Experts of a small language model: width 384.
Below are experts of layer 5 (counted from 0) of a mixture-of-experts language model. Rows are named router (the router's row for the expert), gate (a neuron's input weights, with its number), up (a neuron's input weights, with its number), down (a neuron's output weights, with its number) and show model dimensions 0-95. Each number is 128 + 32 x the weight over its row's rms, rounded and kept within 0 to 255.
After each expert's rows: "comes after" lists some tokens at least twice as common just before its tokens as in all text; "comes before" lists some tokens at least twice as common just after its tokens as in all text. This comes from a sample of Wikipedia text that the model never trained on. Tokens count by the router's weight.

# expert 10
router [ 95 145 118 155  87 112 175 175 147 141 122 109 111 156 160 129 163 155 183 107 126 105 137 165 203  94 111 116 130 153 121 139 127 161 119 122 145 149 136 139  75 100 128  85 149 149 129 143 172 143 140 185 170 149 106 147  77 156 127  79 125 100 123 111  43 166 119 210 135 170  86 197 129 142 118  81 139 126 165 183 128 160 130 166 176 130  63 147 122  85 108 132 122 157  91 123]
gate0 [ 50  97 125 111 142 172  70 138 116 106  88  77 129 129 126  79 173 157 123 126 112 119 142 158 112 118 169  88 110 184 173 122 142  94 128 120  97 157 121  88 136 108 173 126  97 143 205 109 170 158 101 133 150 122 136 120  74  94 132 160  91 165 150 127 186 140 169 148 169 193 139  78 116 146 114  84 117 150 137 125 137 113 144 143 108 155  85 130 116 120 103 120 172 191 134 136]
up0 [125 133 190  97 143 127  82 175  44 135  87 129 153 116 176 180 131 109 177 156 121 140 178 117 151  85 103 197 146 154 103  76 144 142 128 121 109  73  75 125  99  99 113 108 140 161 189 133 141 103 118 119 155  71 107 152 114 154 155 132 141 138 133  68 119 100 142  74 177 132  85 104 113 128 111 137 112 143 147 175 110 170 124 184 141  85 114 175 119 165 141  75 131 139 175  80]
down0 [ 88 140 116 101 112 181 138 107 150 125 151 135 152 138 130 181 115 110 112 125 139 145 112 114 134 132 172  93 119 143  87 149 159 193 120 146  84 159 114 115 112 113 138 144 122 143 146 159 138 163 175 159 152 174 156 108 140 157 153 144  97 128  90 113 158 153 146  98 169 129 120 127 114 149 156 129 115 144 116 124 116  88 105 100 163 155 187 156 167 109  98 187  63 111 144  99]
gate1 [163  79  69 115  90  98 154 149 126 117 129  79 100 125 118  93 159  98 168 165 162 118 132 195 117 140  95 135 151 104  84  84  69 132 120 110  74 121  93 153 126 144 121 152 145 135 139 119 114  98 129  79 148 120 106 156 158  64  97 188 113 112 141 149 137 143 154 115 146 136 116  57 145  97 126 142 125 106  94 113 131 159 131  74 118 147 126  86 166 175 169  21  96  95 160  80]
up1 [163  88 181 140 112 110 129 122 107  93 135 164 127 118 219 108  94 157 136 146 131 132 134 110 118 127 124 112  94  97 230 157 131 104 147  99 138 117 162 125 144 102 113 134  67 157 175 125 114  68  97 135 139 112 178 111 142 167 168 108 121 146 126 161 140 105  96 151 111 160 107 117 157 169 137 152 127 168 107 165 156 201 227 125 140 144 134 100 134 163 163  93 127 134 162 119]
down1 [142  70 163 109  95 116 153 148 121 143  73 148  64 133  85 179 181 131 117 157  98 146 193 107 146 117 146 139 184 189 162 144 134 104 177 146 125 127 102 149 157 111 162  90 146 174 155 156  96 212  89 118 156 136 181 177  73 105 145 180 141 129 162 122  49 132 142  87 125 134 126 173 141 151 166 139 146  30 153 125 123 118 158  66  95 100  64 147 123 104  71 124 161  94 110 130]
gate2 [ 90 111 122 127 165 180 166 106  77 133 143 109 140 177 184 196  85 121 128  91 151  91 120 105 101  89  79  80 105 125 106 143 146 174 140 159 138 133 119 133 103 104 143  92  92 164 168 127 144  79  89 144 157 181 195 122 126 101 142 150 159 129 149 146 144 137 164 117 128 136 138 142  79 154 176 116 137 129 111 154 144 133 152 164 113 145 146 171 174 145 105 142  98 137 121 113]
up2 [161 162  90 153 124 154 120 161 174  97 147 113 101 141 126  92 149 105 171  82 115 193 114 171 157 155 108 127 147 146 144 174 100 171  56 185  83 143 161 133 102 156 157  78 114 108  94 206  95 130 156 102 191  93 165 141 126 176  95 161 134 140 115  74 141 211 143  91 113 163 150 193 147 168 139 100  88 100 140 140 144 183 118  71 114 145 151 117  86 154 100 144 162 137 104 139]
down2 [118 169 122  93 123 199 149 119 118 112  85 105 125 168 162 172 165 168 121 106 148 103 155 190 106 159 164 173  91  88 136  96 142 180 116 138  98 144 144 159  98  76 106 117 150 125  41  72 190  99 106  78 129 168 168 106 121 167  91 106 128 103 135 156 139 109 126 143 156  78 153 110 186 100  93 125 132 165 154 202  82 143 111 119 140  87 114 138 146  86  77  70 144 101 125 170]
gate3 [124 154 122  83 160 185  92 157 126 147 170 141 135 101 110 127 116 160 168 130 114 118  71  92 105  43 161 169 108 138 124 115 105 122 123 133 147  97 116 135 143 104 118 173  85  70 111 149 155 144  91 120 172 121 196 181 152 104 152  71  96  77 165 185 135 181 124 140 129 110 163  86 149 145 119 101 155 101 112 151 102 143  96 183  66  98 134  96  62 110 129  73  85  69  97 127]
up3 [120 114 106 117 111 142 125 132 137 142  89 135 148 101  84 163 168  98 155 135 189 135 167  84 155 114 178 146 121 154 176 139 143 113 128 130 108 161 103  53 117 127  76 137  72  82 103 144 119 163 109  97 139 109 171 105 135 139 156  88 155 138  74 129  74 192 179 108  70 134 146 100  88 136 148 147 110 135 143 106 105 171 130 138 111  95 113 145 117 111 128 168 151 177 115 144]
down3 [214  83 169 103  76 142 105 139 109  93 151 108 135 181  93 136 154 172 115 137 123 147 164 113 171 116 147 157 106 102 115 161 174 133 109 110 156 104  91 132 128 114  82 100 140 122 107 101 126 181 118 106 109 144 117 160 112 186 116 180  74 152  60 185 183 137 158 120 183 180 110 154 125 114 160 144 134 134 154 114 126  94 143 124 114 110 133 128 101 141 150 152 138 123 100 128]
comes after: " ", " in", ",", " (", "–", "201"
comes before: ",", "4", "6", "8", "5", "0"

# expert 15
router [123 127 130 147 122 111 125  91 176 128 163 120  80 161 146 200 155 108 147 150 111 134 102 170 116 125 121 167 145 191 152 112 142 175  83 125 103 126 162 165  74 145  74 100 144 164 111 170 155 139 161 129 159 218 133  78 133 122 129 134 149 148 164 141 124 114 157 125 105 131 114 170 156 131 120  96 146 178 138 145  51 172 103 153  94 144  85 167 140 110 171  86 109 132  97 119]
gate0 [168 125 107 101  88 115  99 100 169 102  94  67  77 132 108 129 145 108 101  97 125  87 103 170 143 123 106 194 107 121 104 114 161 123 135  88  75 125 100 123 181 147 141 146  96 161 110 145 151 111  82  60  71 134 103  73 122  72 141 179 146  96 113 177 108 167 150 119 143 151  76 169 133 106  45 143 103 109 136 199 147 197  94 172 176 156 156 113 137 129  90 142 106  80 157 106]
up0 [198 151 107 112 157 155 109 165 128 100 166 113 122 115 135 164 127 152  91  91 120 148 145 151 218 148 123 128 149  68 106 102 126  95 126 185 112  80 191 138 132 148 103  49 108 171 146 135  58 129 179 139  54 138 129 100  95 123  97 120 131 121 171 107 123  70 198 121 131 134 121  98  99 156 156 182 155 141 194 118  74 139 120 150 131 123 113 144 155 156 173 127 178 160 124 139]
down0 [109 182 120 122 128 154 137 103  81 160 148 137  77  89 176  76 135  94 107 228  71 136 131 100 150 143  95  67 110 140 144 133  79  98  91 113 151 115 166 138 100 124  96 148 137 106  78 114 142  85 140 142 117 145 174 113 104  72  93  90 159 123 124 124  62 167 114 153 161 117 120 118 151 131 102 179  89  72  74  70 126 101 118 148 179  91  93  73 100 140 144 108 124 131 130 164]
gate1 [107 126 136 159 167 146 132 130 120 140 158  64 136 134 147 165 148 124 161 106 137 161 176 150 117  98 128 107 120  72 136 210 143 159  96 138 188  90 173 137 135 141 104 140 148 140 132 120 167 145 131 185 124 166 177 109 142 161 163 107 141 145 200 101 177  93  94 175  91 159 110  79 102 128 133 151 140 120 183 147 102 106 121 104 135 145  72  90 103 146 151 107 163 150 133 153]
up1 [152 136 138 104 146  54  80 139 170 108 119 179 133 129 127 159 172 136 120 129  93 170 125  49 110 128 167  99 160 161 165 145  76 141 137 156 132 154 111  93 146 123 136  91 117 144 106 102 104 133 112 134 107 143  80 131 157 156 188 120 145 141 174  84 127 122 122 138  99 161  92 184 120 114 157 101 130  97 150  80 105 175 156 118 159 150 129  80  98  90 151 142 107 110 152 115]
down1 [111 157 125  91 180 135  88 104 109 158  55 124 145 149 140 132 152 139 108 181 119 121 115 156 109 141 131  72 111  93 129 133 218 111  90  81 170 166 134 111  67 165 203 147 140 117 149 141 106 178  59 101 181 136 142 101 103 185 116 110 105 123 147 104 153 127 100 141 133 130 100 186 162 130 131 179 100  93 161 123 123 120 158 113  98 183 139 145 157 172  83 153 169 107 141  83]
gate2 [107  93 113  61 139 154 137 114 156 124  96 137 122 169 183 137  38  90 138 172  77 129 136 130 103 164 154 164 145 156 117 102  91 146 166  54 127 103  78 180 145 194 108 207 137 110 134 105  92  83 169  95 181 116  91 140  80 152 100 125 135 139 161  85 129 107 107 159 125 177 128 179 120 179 178 155 171  68 144 107 103 148 178 136  78 119 154 132 203 175 143 197 124 152 140 124]
up2 [144 124 139 124 104 136  87 141  79  80 127  93 153 112 143 145 147  82 159 117 168 113 186 113 145 115 144 117 164  91 117  97  84 146 148  48  99 171 134 131  79 119 113 187 123 165 104 148 127 164 146 177 121 152 149 105 209 124  88 178 157 114 115 147 174 122 167 129 110 146 107 102 169 101 106 136 111 123 144 128 132 146 100 151 158 171 139 132 152 110 179  99 172  94 120 116]
down2 [134  70 137 134 137 145 136 108 150 129 149 145 156 169 151  62 108 177  61 139 115 134 113 167  93 163 110 147 129 130 151 173 141 166 108 139 186  84 157 136 152 112  92 136 121 135 150 155 146 145  83 104 110 142 132  87 149 128 140 138 115 186 135 168 130  90 162 165 142 121 103 242 161 146 161  63 138 105 177 107  72 150 144 103 182 130 101  42  52 126  80 144  51 124 132 175]
gate3 [164  70 169 130 135 176 118 171 125 150  77 114  46 149 124 148 101  74 100 150 135 137 118  99 122 173 123 109 100 116  72 130 135 188 167 135 106 102 106 142 184 111 114 153 143 150 123 172 128 155  88 190 160 149 154 133 141  73 145  94 126 139  95 180 119 143 142 153 124 134 149 122 103  99 151  89 117 133  89 116 127  88 146 167 153  62 129 189 123 174 124 104 173  91 179 137]
up3 [106 136 101 136 103  70 151 151  88 169  95 100  87 158 138  88 195  67  48 126  92 185 149 130  93 162 144 100  96 123 142  99 168 166 139 151 191 142 124 175 115 145 132 132 137 133 150 146 159 148 177  82 159 130 133 133 164 140 151 145  72 138 165 123 157 111 143 155 133 148 111 131 153  80  92 120 173 119 181 152 135 114 161  78 147 143 138 114 151 165 142 160 116  46 154 132]
down3 [104 188 129 163 147 113 142 143 160 198 163 165 117 137 132 101  51  68 110 109 153 100 117 116 107 145 181 126  96 128  90  82 137  73 117  86 152 137 161 139  85 166 136 150 203 121 136 148 131 150 134 138 118  88 120 106 180 123 116 105 126 107 188  98 115 149 109 150 174 117 106  81 146 167 156  98 135 155 113 142 150 112 127 213 158 106 145  70  87  78  73 151 170 139 200 130]
comes after: " a", " was", " as", " an", " and", " =\n\n"
comes before: " in", " by", " of", " and", " for", " to"

# expert 7
router [165 141 135 140 119 174 177  78 164 143 157 162 101  64 166 121 147 109 155 146 138 113 183 117 106 129 143 114 137 148 139 138 104 169  99  56 144 163 162 128  66 116 134  97 157 175  86 162 119 128 135 147 118 138 159 177 149 120 109 120 109 105  82 129 106 136  77 170  79 182 106 109 141 167 129  91 165 127 166 123 152 114 147 190 116 117 177  82 142 115 100 130 106 142  56  72]
gate0 [118 101 121 127 108  78 146 119 130 147 120 131 161  58 154 173 103 179 106 132 128 134 103 153 128  80 125 186 165 132 135 111 137 118 181 141 128  94 161  97 145 127 136 141 164  52 113 141 130 118 122 149  97  91  91 143 148  88 176 143 127 153 152 133 154  66 147 116 141  98 111  96 102 153 100 108  76 145  69 142 134 120  94 155 112  91 184  78 136 110 131 146 113 143  87  44]
up0 [ 77 105  83 150 190 110 102 158 131  90 129 179 168  96 127 187 112 144 143 111 103 180 139 143 125 114 128  72 106 106 118 138  69 116 118 131 130 131 120  97 139  76 142 104 109  96 123 146 125 144 121 107  55 155 130 156 103 132 173 117 131  95  87 101 147 122 109 118 134 148 214  93 144 108  81 165 153 150  60 115 141 174 158 144 151 107 125 162  92 124 154 176  86 124 124 184]
down0 [120 133 129  92 117 156  93 138  98 142  62 148 180 151 128 125 105 184 138 139 154 122  68 137 115 124  59 123 124  85 102 158 159 108 133 151 173  94 149 128 149  67 120 130 171 103 145 126 170  98 137 223 129 170 128 121 137 161 124 115 153 106 124 137 183 112  88 111 162 108 151 138  75 139 167 137 113 128 130 101 141 146 156 136 100 165 156 125 111  93 140 116  85 147  85  90]
gate1 [134 124 129 180 126 141 117  80 161  81 146 153 186 129 144 164  98  92 140 152  80 178 142 115 183 144 103 152 137 185 130 117 120 132 136 129 143 163 102 179 153 107 113 167  88  79 139 125 130 176 142  79 145 140 108 105 132 180  94 123 139 125  99 140 137 153 119  93 102 134  74 132  79 140 117  82 131 149 105 138 121  91  68 160 155  55 142 125 182 136 108 107  97 126 200  70]
up1 [128  69  82 146 154  79 144 141 181 216 129 114 139 164 165 102 149 123 120  99  70 149 192 178 154 122 120 164 155  86 116 187 129  78  73 109 178 169 150 132 103 111 156 111 105 120 168 134 133 129 150 136 138 105 146 165 117  89 133 126  95  99 110  99  74 143  99 123 114  77 103 137  58 166 185 153 113 135 141 100 143 106 176 131  92 132 111 131 141 109 100 113 125 107 134 131]
down1 [ 98 160 104 166 164  84 160 131 130 149  95 138 160 118 115 115 104 127  96 106 153  97 132 140 116  66 141 143 135 121 167 146  96 122 143 159 140 149 122 131 169 204 157 138 158 156  64 142  95 182 143 118 126 118 149  87  78 160 125 180  89 113 107 190 160 141 159 117 188 165 165 149 129 149 152 170 127 122 159 117 114  98 126 112 157 108 113 144 144 108 120 124 128 152  74 129]
gate2 [161 161 119 119 170 102 166 151  92 147 157 164 115 174 149 116 177 145 149 145 204 113 133 135 160 133 153 135 142 111 122 155 108 123  91 135 134 106 126 183 129  86 193 146  75 131 174 128 117 152 177  89 169 165 152  95 127 144 149 130 129 123  71 148 150  93 183 188 150  90 153 112 136  79 126 150 138 126 116 132  72 130 139 140 134 162  80 116 155 104 140 156 141  53 110 155]
up2 [187 167 109 186 159 125  90  98 171  68 113 140 175 134  95 153  88 139 104 114 157  54 115  94 142  81 189 127 100 111 111 116 161 137 167 108 138 113 166 166 128  92 144 113 129 142 142 106 166 144 159 145 174 133  70 166  67  61 103 123 180  56  98  71 124 144 133  89 124 130 162 108 117 155  76 143 120 148 117 118 102 168 101  80 115 168 158 119  72 125 109 160 131 173 134 103]
down2 [ 76 169 154 134  67 160 106 150 119  89  58 115 130 157  87 125 135 100  61 137  50 106 117 142 174 113 156 145 191 169 150 127 171 113 195  87  83 156 110 146 140 104 159  97 131 128 118 121 213  65 144 154 123 111 154 169 130 116 120 119  94 123 134 116  84 168 172  90 142  84 105 117 106 115 118 123 151 175 173 134  80  98 152 135 108  94 109 153 118 137 120 117 153  83 137 154]
gate3 [148 111  87 197 177 190  60 151 195 161  97  78 132  85 146 176 100  82 147 151 130 162 126 150 100  98 139  66 171 139  93 115 125 141 119 115 132 124 105 160 197 124 172 112  92 135 127 152 115 138 121  70 166 121 123 149 106 176 101 117 106 160 100 145  79 137 107 180 122 100 168 176 114  69 117 125 114 139 114 158 168  94 120 154 111 108 148 162 116 175 131 130 120 111 105  73]
up3 [108 161 148 164  96 120 137 141 100 198 172 104 101 160 104 124 129 217 122 119 143 104 126 132 122 174  95 110 129 166 123 120 101 128 111 157 125  83 163 159 107 133 112  88 142 177 132 103 143 171 120  66 139 168 183 109 117 118 109  99 103 146 117 137 142 162  87  94 166 110 195  71 108 157 138 206  99 155 204 157 178  44 106 100  92 138 201 152 105  86 127  98 193 104 143 156]
down3 [187 104 147 153 142  87 171 151 129 142 165 102 136 119 108  73 147  90 137 136 156 159 120 157 115 166 133 110  86 179 103  85 167 139 163 117 142 122 112 120  88 127 102 138 117 159 167 109 117 124 118 170 155  75 144 174  94 146 160  98  56 110 133 138 207 133 144 106  83 115  85  83 130 123 181 102 177 108 119 170 147 148  89 119 103 142 105 135 123 123 140  63 177 179  65 146]
comes after: "-", "\n", ":", ")\n", "\n\n", " /"
comes before: ":", "-", "\n", " /", " •", "="

# expert 9
router [ 99  80 125  99 115 116 127 131  81 133 167 186  69 105 148 174 128 139 175 178 102  97 106 160 118 132  89 119 115 190 146 139 113 156  59 119  87 202 149 118 108 117 118 129 166 113 158 177 156 163 164 158 148 181  89  65 106 136 138 109 155 102  77 130 115 125 150 187 151 139  83  95 154 162 132  81 162 146 150 118 150 162 139 126 204 140 113 136 165 119 153  83 100 151  29  91]
gate0 [116 146 103  88 121 163 139 166 134 101 150 200  66 201 138 173 123 128 155 159 148 116 170  33 118 104  86 148  90 120 128 207 106  73  54 104  79 107 177 126  96  81 154 114 146  86 186  88 146  69 184  62  87 184 148 144 100 153 143 138 159  93 121 106 101  90 139 123 173 157  99 164 130 143 151 109 125  85  91 102 165 109 148 152 106 145  91  91 134 178 102 178 115 155 163 137]
up0 [148 108  84 110  87  89 142 164 122  73 142 152 135 107 145  90  77 140 167  88  90 162 108 147 175 187  71 122 116 118 149 114 170 145  96 124 128 178 134 210 125 116  93 196 106 140 150 154 132  89 200 124 144  84 197 113 194 156 119  63 133 155 141 115 119  57 140 122 120 181 129 104 139 136 178 129 153 137 173 154 165 153 111 142  84 165 153 127 130 119 143 165 185 114 113 147]
down0 [112  95 116 111 122 102 129  94 131 111 117 131 144 110 146 126  94  23 179 101 186 112 160 164 132 133 120 138 117 153 138 118 109 117 148 123 108 147 119 149 122  99 138 163 165 159 146 194 128 171  85 158 147 137 157 151 102 141 127 159 114 145 130  94 156 116 168  36 176 100 111 134 202 155  88 144  80 157  90 136 186 122 127 177 181  92 153 137 166 157 155 114  94 106 159 133]
gate1 [141 181  92 125 124  52 147 129 120  80  93 153  90 125 100  94 102 131  87 122 103 109 104  93 171 146 132 132 123 151 125 137 176  94 138  74 164 119 135 117 155 110 103 169  91 104 188 173 129 128 136 177 204 133 161  93 129 102 147 127 122 166 113 149 116  60 135 117 149 113 140 194  62 166 136  82 159 102 108 143 113 179 164 132 192 111 114  98 133 144 155  98  81 142 139  69]
up1 [158 116 102 114 166 149 177 142 102 144 104 172 137  78 126 105 113 117 110 144 170 161 133 144 134 135 146 107 139 122 176 107 125 174  97 128 133 164 142 212 140 155 177 125 115 144  92 128 151 121 127 109 157 129 108 105 161 162 122 139  80 108 116 116  62  73 121 160 133 118 171  47  98  51 186 150  93 124  82 144 139 154 139 141 127 150 134 116 112 158 111 177 128 136 123 165]
down1 [165 123  49 159 161 220  88 123 121 146 117 156 115 132 158 109 147 188 127  83 168 113 128 164 123 151 119 129 132 107 151 113  87  97 114  82 107  96 135 108 131 100 164 107  98  88 141 137  78 138 156 181 148 120 128 131  93  83 134 126 149 151 226 139 139  89 175 200 130 123 160 120  80 131  88 108 115 155 153 134 124 130 141 138 160  84 134 130 156 122 137 203 138 188 151  76]
gate2 [ 53  92 140 106  96 127 138 128 121 128 156  92 140 103 166 109 106 147 184 174 147 130 158 103 199 166 102 144  72 105  91  76 142 132 143 139  90 115 139 136 111 157 192 149 171  93 167 117 151  92  55 166 246 136 100 174 138 139 130 166  80 109  98 140 126 170  88 163 159 114  72 157 158 129 151 116 200 156  79 162  98 137  52 106 161 147  49 161 156  91 127 119 110 105 164 147]
up2 [ 97 108 134 161 103 111 140 154 119 106 123  71 124 102 122 118 117 148 120 104 154 105 127 131 164 151  86 119 137 143  62 102 153 102 130 163  86 154 101 126  94 120 128  56  54 139 126 163 102 141 230  83 135 153 121 116 131  88 196 207 134 116 110 153 122 154 100 117 130 125 171 104 133 101 129 125 125 114 148 123 108 111  89 117 138 178 130 146 164  90  90 152 106 151 111 148]
down2 [116 108  66 159 112 138 149 194 183  99 143 142 105 181 107  87 166 115 154 123 121  83 128  94 176  89 140 117 147 138  99 118 183 170 112  86 131 174 108 207 122 115  82 118 157  99 193  59 109 141 134  68  93 121  85 161  99 168 110 131 138 142  82 143 132 117 128 190 146 139 110 129 169 146 152  82 144 156 170  53 144 127 163 132 143 142  67  79 126 176 144 160 134  77 168 156]
gate3 [148 174 148  95 121 124 154 178 123 122 152 133 166 119 126 110 121 148 129 162 108 138  93  81 163 162 112  85  84 137 139 127 118  91  74 173 109 178 109 116 154 103 132 157  97  88 159  34 120 144 168 125 167 147 172  97 156  99 106 113 159 157 147  82 113 110  79 255  84 169 119  91 119  95 165 134  59  49 103 126 136 108 108 145 130 131 135 126  58 144 155 162 129 156 140 135]
up3 [152 186  97  76 113 103 109 117 113 149 125 104  95  99 176 143 106 121 137  80 191  90  95 167 139 115 139 151 118 126 116 113  75  48 119 183 144 146  98  94 101 151 140 135 177  48  78 112 155 161  67 155  40 145 124 151 106 154  91 173  97 124 127 170 127  76 161  95 179 107 100 153 112 113 159 106 118 135 124 129 168 155 140 103 119 125 127 163 161  99 120  92 109 124 110 131]
down3 [179  40 131  97 101 148 176 139 128 153 132  80 180 141 105  72 132 146  93 143 119 153 148 110  90 166 111 128 115 188 135 173 138  80  98 156  89 116 150  99 138  83 118 132 163 131 148 103 156 176 153  97 177 148  85 138 161  97 122  95 141 151 169  91 200 118 148 167 187 175 121 162 116 121 117  72 139 121 127 120 133 123 140 139 115  81 197 165 163 159 134  87 156 145 162 107]
comes after: " was", ",", " is", " he", " which", " It"
comes before: " to", " a", " the", " in", " as", " by"

# expert 22
router [166 125  98 159 113 117 154 113 145 122 144 151 168  76 116 106 123  52 164 186 156 181 173 129 147  92 113 122 152 156 142 143 119 140  60 133 118 126 187 101 125 113 103 144 165 112 109 135 143 129 166 154 154 169 119 107  95 109 167 138 144 108 158 113 103 124 197 128 137 149 108 179 150 156 126 110 208 134 205 154  79 157 131 175  86 121 107 121 142 118 100  67 100 164  90 178]
gate0 [ 73  67  97 120 166  72 156 135 122 132 105 119  76 106 182  95 110 149 118 152 124 131  96 127 154 110 139 162 141 143  88 147 157 104 155  89 172  78 109  90  82 117 113 109 126 140 113  82 186 101 124 119 107 118 149 129  82 186 141 102 168 148 105 136 208 103 115 155  93 132 134 143 138 130 154 128 116  95 216 119 123  92 139 213 110 102 139 108 127 158 123  94 142 169 109 181]
up0 [149  69 186 120 133 133  92 155 149 145 150 136 111  85 162 110 143 124 227 167  90 104 151  85 119 136 116 134 125 214 128 141  56 118 142  87 177 111  92 104 115 147 137 127 178 161  87  73 123 122 124 143 105 127 147 105  77 158 148 155 116 132 116 117 118 102 103 171 201  76  89 183 101 157 138 160 134  76 129 133 128 129  98 161 203 148 144 114 106  76 121 140 158 145 111 178]
down0 [187  86 125 158 176  99 112  46 141  90 135 121 107  91 116 163  98 151  65 174 191 123  67 134 147 154 173 181  78 160 127  25 152  97 115 160 120 113 200 125  84 100 103 118  77 124 161 172 146 136 145 137 147  63 126 106 143 142 173 129 101 135 121 164 174  76  84  54 100 173  66 166 148 128 137 103 109 162 158 157 117 124 147 156 110 153  92 144 133 207 161 118 160 101  99 146]
gate1 [ 90 123 119 164  76  72 114 102 150  77 111 102 146 140 159 132 123 109 153 163 140 124 133 163  95 145 158 102 120  73 108 128 129  99 100 169 176 168 186  98 149 164 115 129 147 104  75  92  78  88 169 112 121  94 155 163 119 153 140 139 166  82 126 118  87  88 101  84 128 143 138 139 168 130 182 121 138 138 118 113 144 204  96 144 110 163 183 125 158 121 232 145  42 121 153  88]
up1 [ 73 141 185 128 129 112 123 107 152 148 131  96 118 112 126 148 138 100 123 175  97  87 199 121  85 130  88 134  50 155 153 106 168 141 121 101  98 133 140 109 188 147 134 146 147 119 161 144  97 121  78 130 112 123 212 109  77 184 139 120 142  73 139 103 174 100 181 145  79 113 112 137 142 150 157 106 188 127  93 139 142 121 132 145 130 155 135 159 141  89 150 106  65  82  96 102]
down1 [198  97 112 141 154 136 164  93 140 142 142 166 117  66  88  76 156 144 113  91 127  82 135 114 165 110  96  92 138 101 101 151 140 158 116  96 124 141 138 181 134 137 171  93 107 118  70  79 128 110 124 106  64 143 160 174 113 169 160 126  60 103 126 112 132 148 156 122 135 133 106 114 126 124 124 126 145 129 109 125  90 175 144 112 121 166 148 116 142 155 179 141  89 120 100 172]
gate2 [153 119 127 132 127 180 150 153 144 135 164  66 108 116  95 154 152  74  79 149 167  91 117 172 143  91 109  38 118 104 115  86 112 125 168 169 131  68 118 171 128 153  68 150 114  65 130 152 137  67 211 170 196  87 141 124 148 115 178 126 129 105 155 139 148 169 187 107  66 115 138 116  77 143 138 185 116 142 141 153  91 101 133 124 147  91 133 141  87 144  62  82 121 102 111 149]
up2 [140 158 147 132 137 141  97  94 158 139 121 174 136 118 102 183  78 181 131 143 196 160 146 171 102  83 156 137 126 144 144 178 137 148 170 134 105 103 138 119 142 120  70 126 145 107  70  92  96 173 148 132  82 128 123  52  95  87 135 102 114 125 128 102  90 142 133 142 101 121 151 104  92  94 187 140 133 105  89 109 135 125 111 111 177  87 139 124  90  64  67  99 150 137 118  85]
down2 [147  47 155 154 124 102 124 100 100 108 172 126 118 118 127 111 128 166 156  95  92 152  99 111 105 105 164 118 138  83  91 159 124 156 154 111 178 205 146 107 105 109 129  92 132 118 130 134 181 111 120 131  76 138 104  94 147 133 117  57 136 114 136 138 164 142 116 130  73  41 132 184 132 104 138 179 117 168 144 190 147 100 121 138 108 186 100 138 104 135 116 143 143  67 143  90]
gate3 [181 165 103 158 161 155 191 108 135 121 129 109 145 138 110 118  79 130 181 138 111  68 170 106 154 119 145 113 129  73 129 146 112  86 132 144  67 158 121 177 156  58 143  87 138 170 175  93 157  82 118 151 172  65 140 102 129 152 113 192 154 140 125 200  78 170  94  90 125 144  98 110 115 102 165 149 121 149 100 133 145 134 160 166 140 172 144 147 129  46 171  82 110 101 134 155]
up3 [130 136 130 124 119 109 118  71 138  85 125 144 173 135 114 134 154 176 142 109  84 106 108 101 106 105  99 101 118 115 107  89 128 137 119  67 136  99 112 178 159  83  75 191 183 242 182 153 147 150 107 158 147 114 144 156 141 172 107 185 128 112 170 105 174 121 139 120 159 115 160 120 121 136 137 118 177 112 109 103 117  70  55 135 131 114 116 138 137  99 136 124  93 111  80 171]
down3 [127 181 115 169 149 187 151 103 149 127 106 221 126 179  74 137  88  99 191 114 166 170 142 107 139 123  58 183 173 128 152  61 135  59 164  52  77 101 147 141 140 138 170 102  78 194 134 144 102  66 101 102 137 132 128 170 174 107 140 159 130 166 136 127 106 145 122 114 156 124 123  88 144 168  95 178  39  88 142 122 105 122 146 115 117 117  77 117 150  87 127 115 134 190 171 125]
comes after: " |", "|", ";", " in", "\n", " |\n"
comes before: "0", "1", "201", "2", " |\n", "200"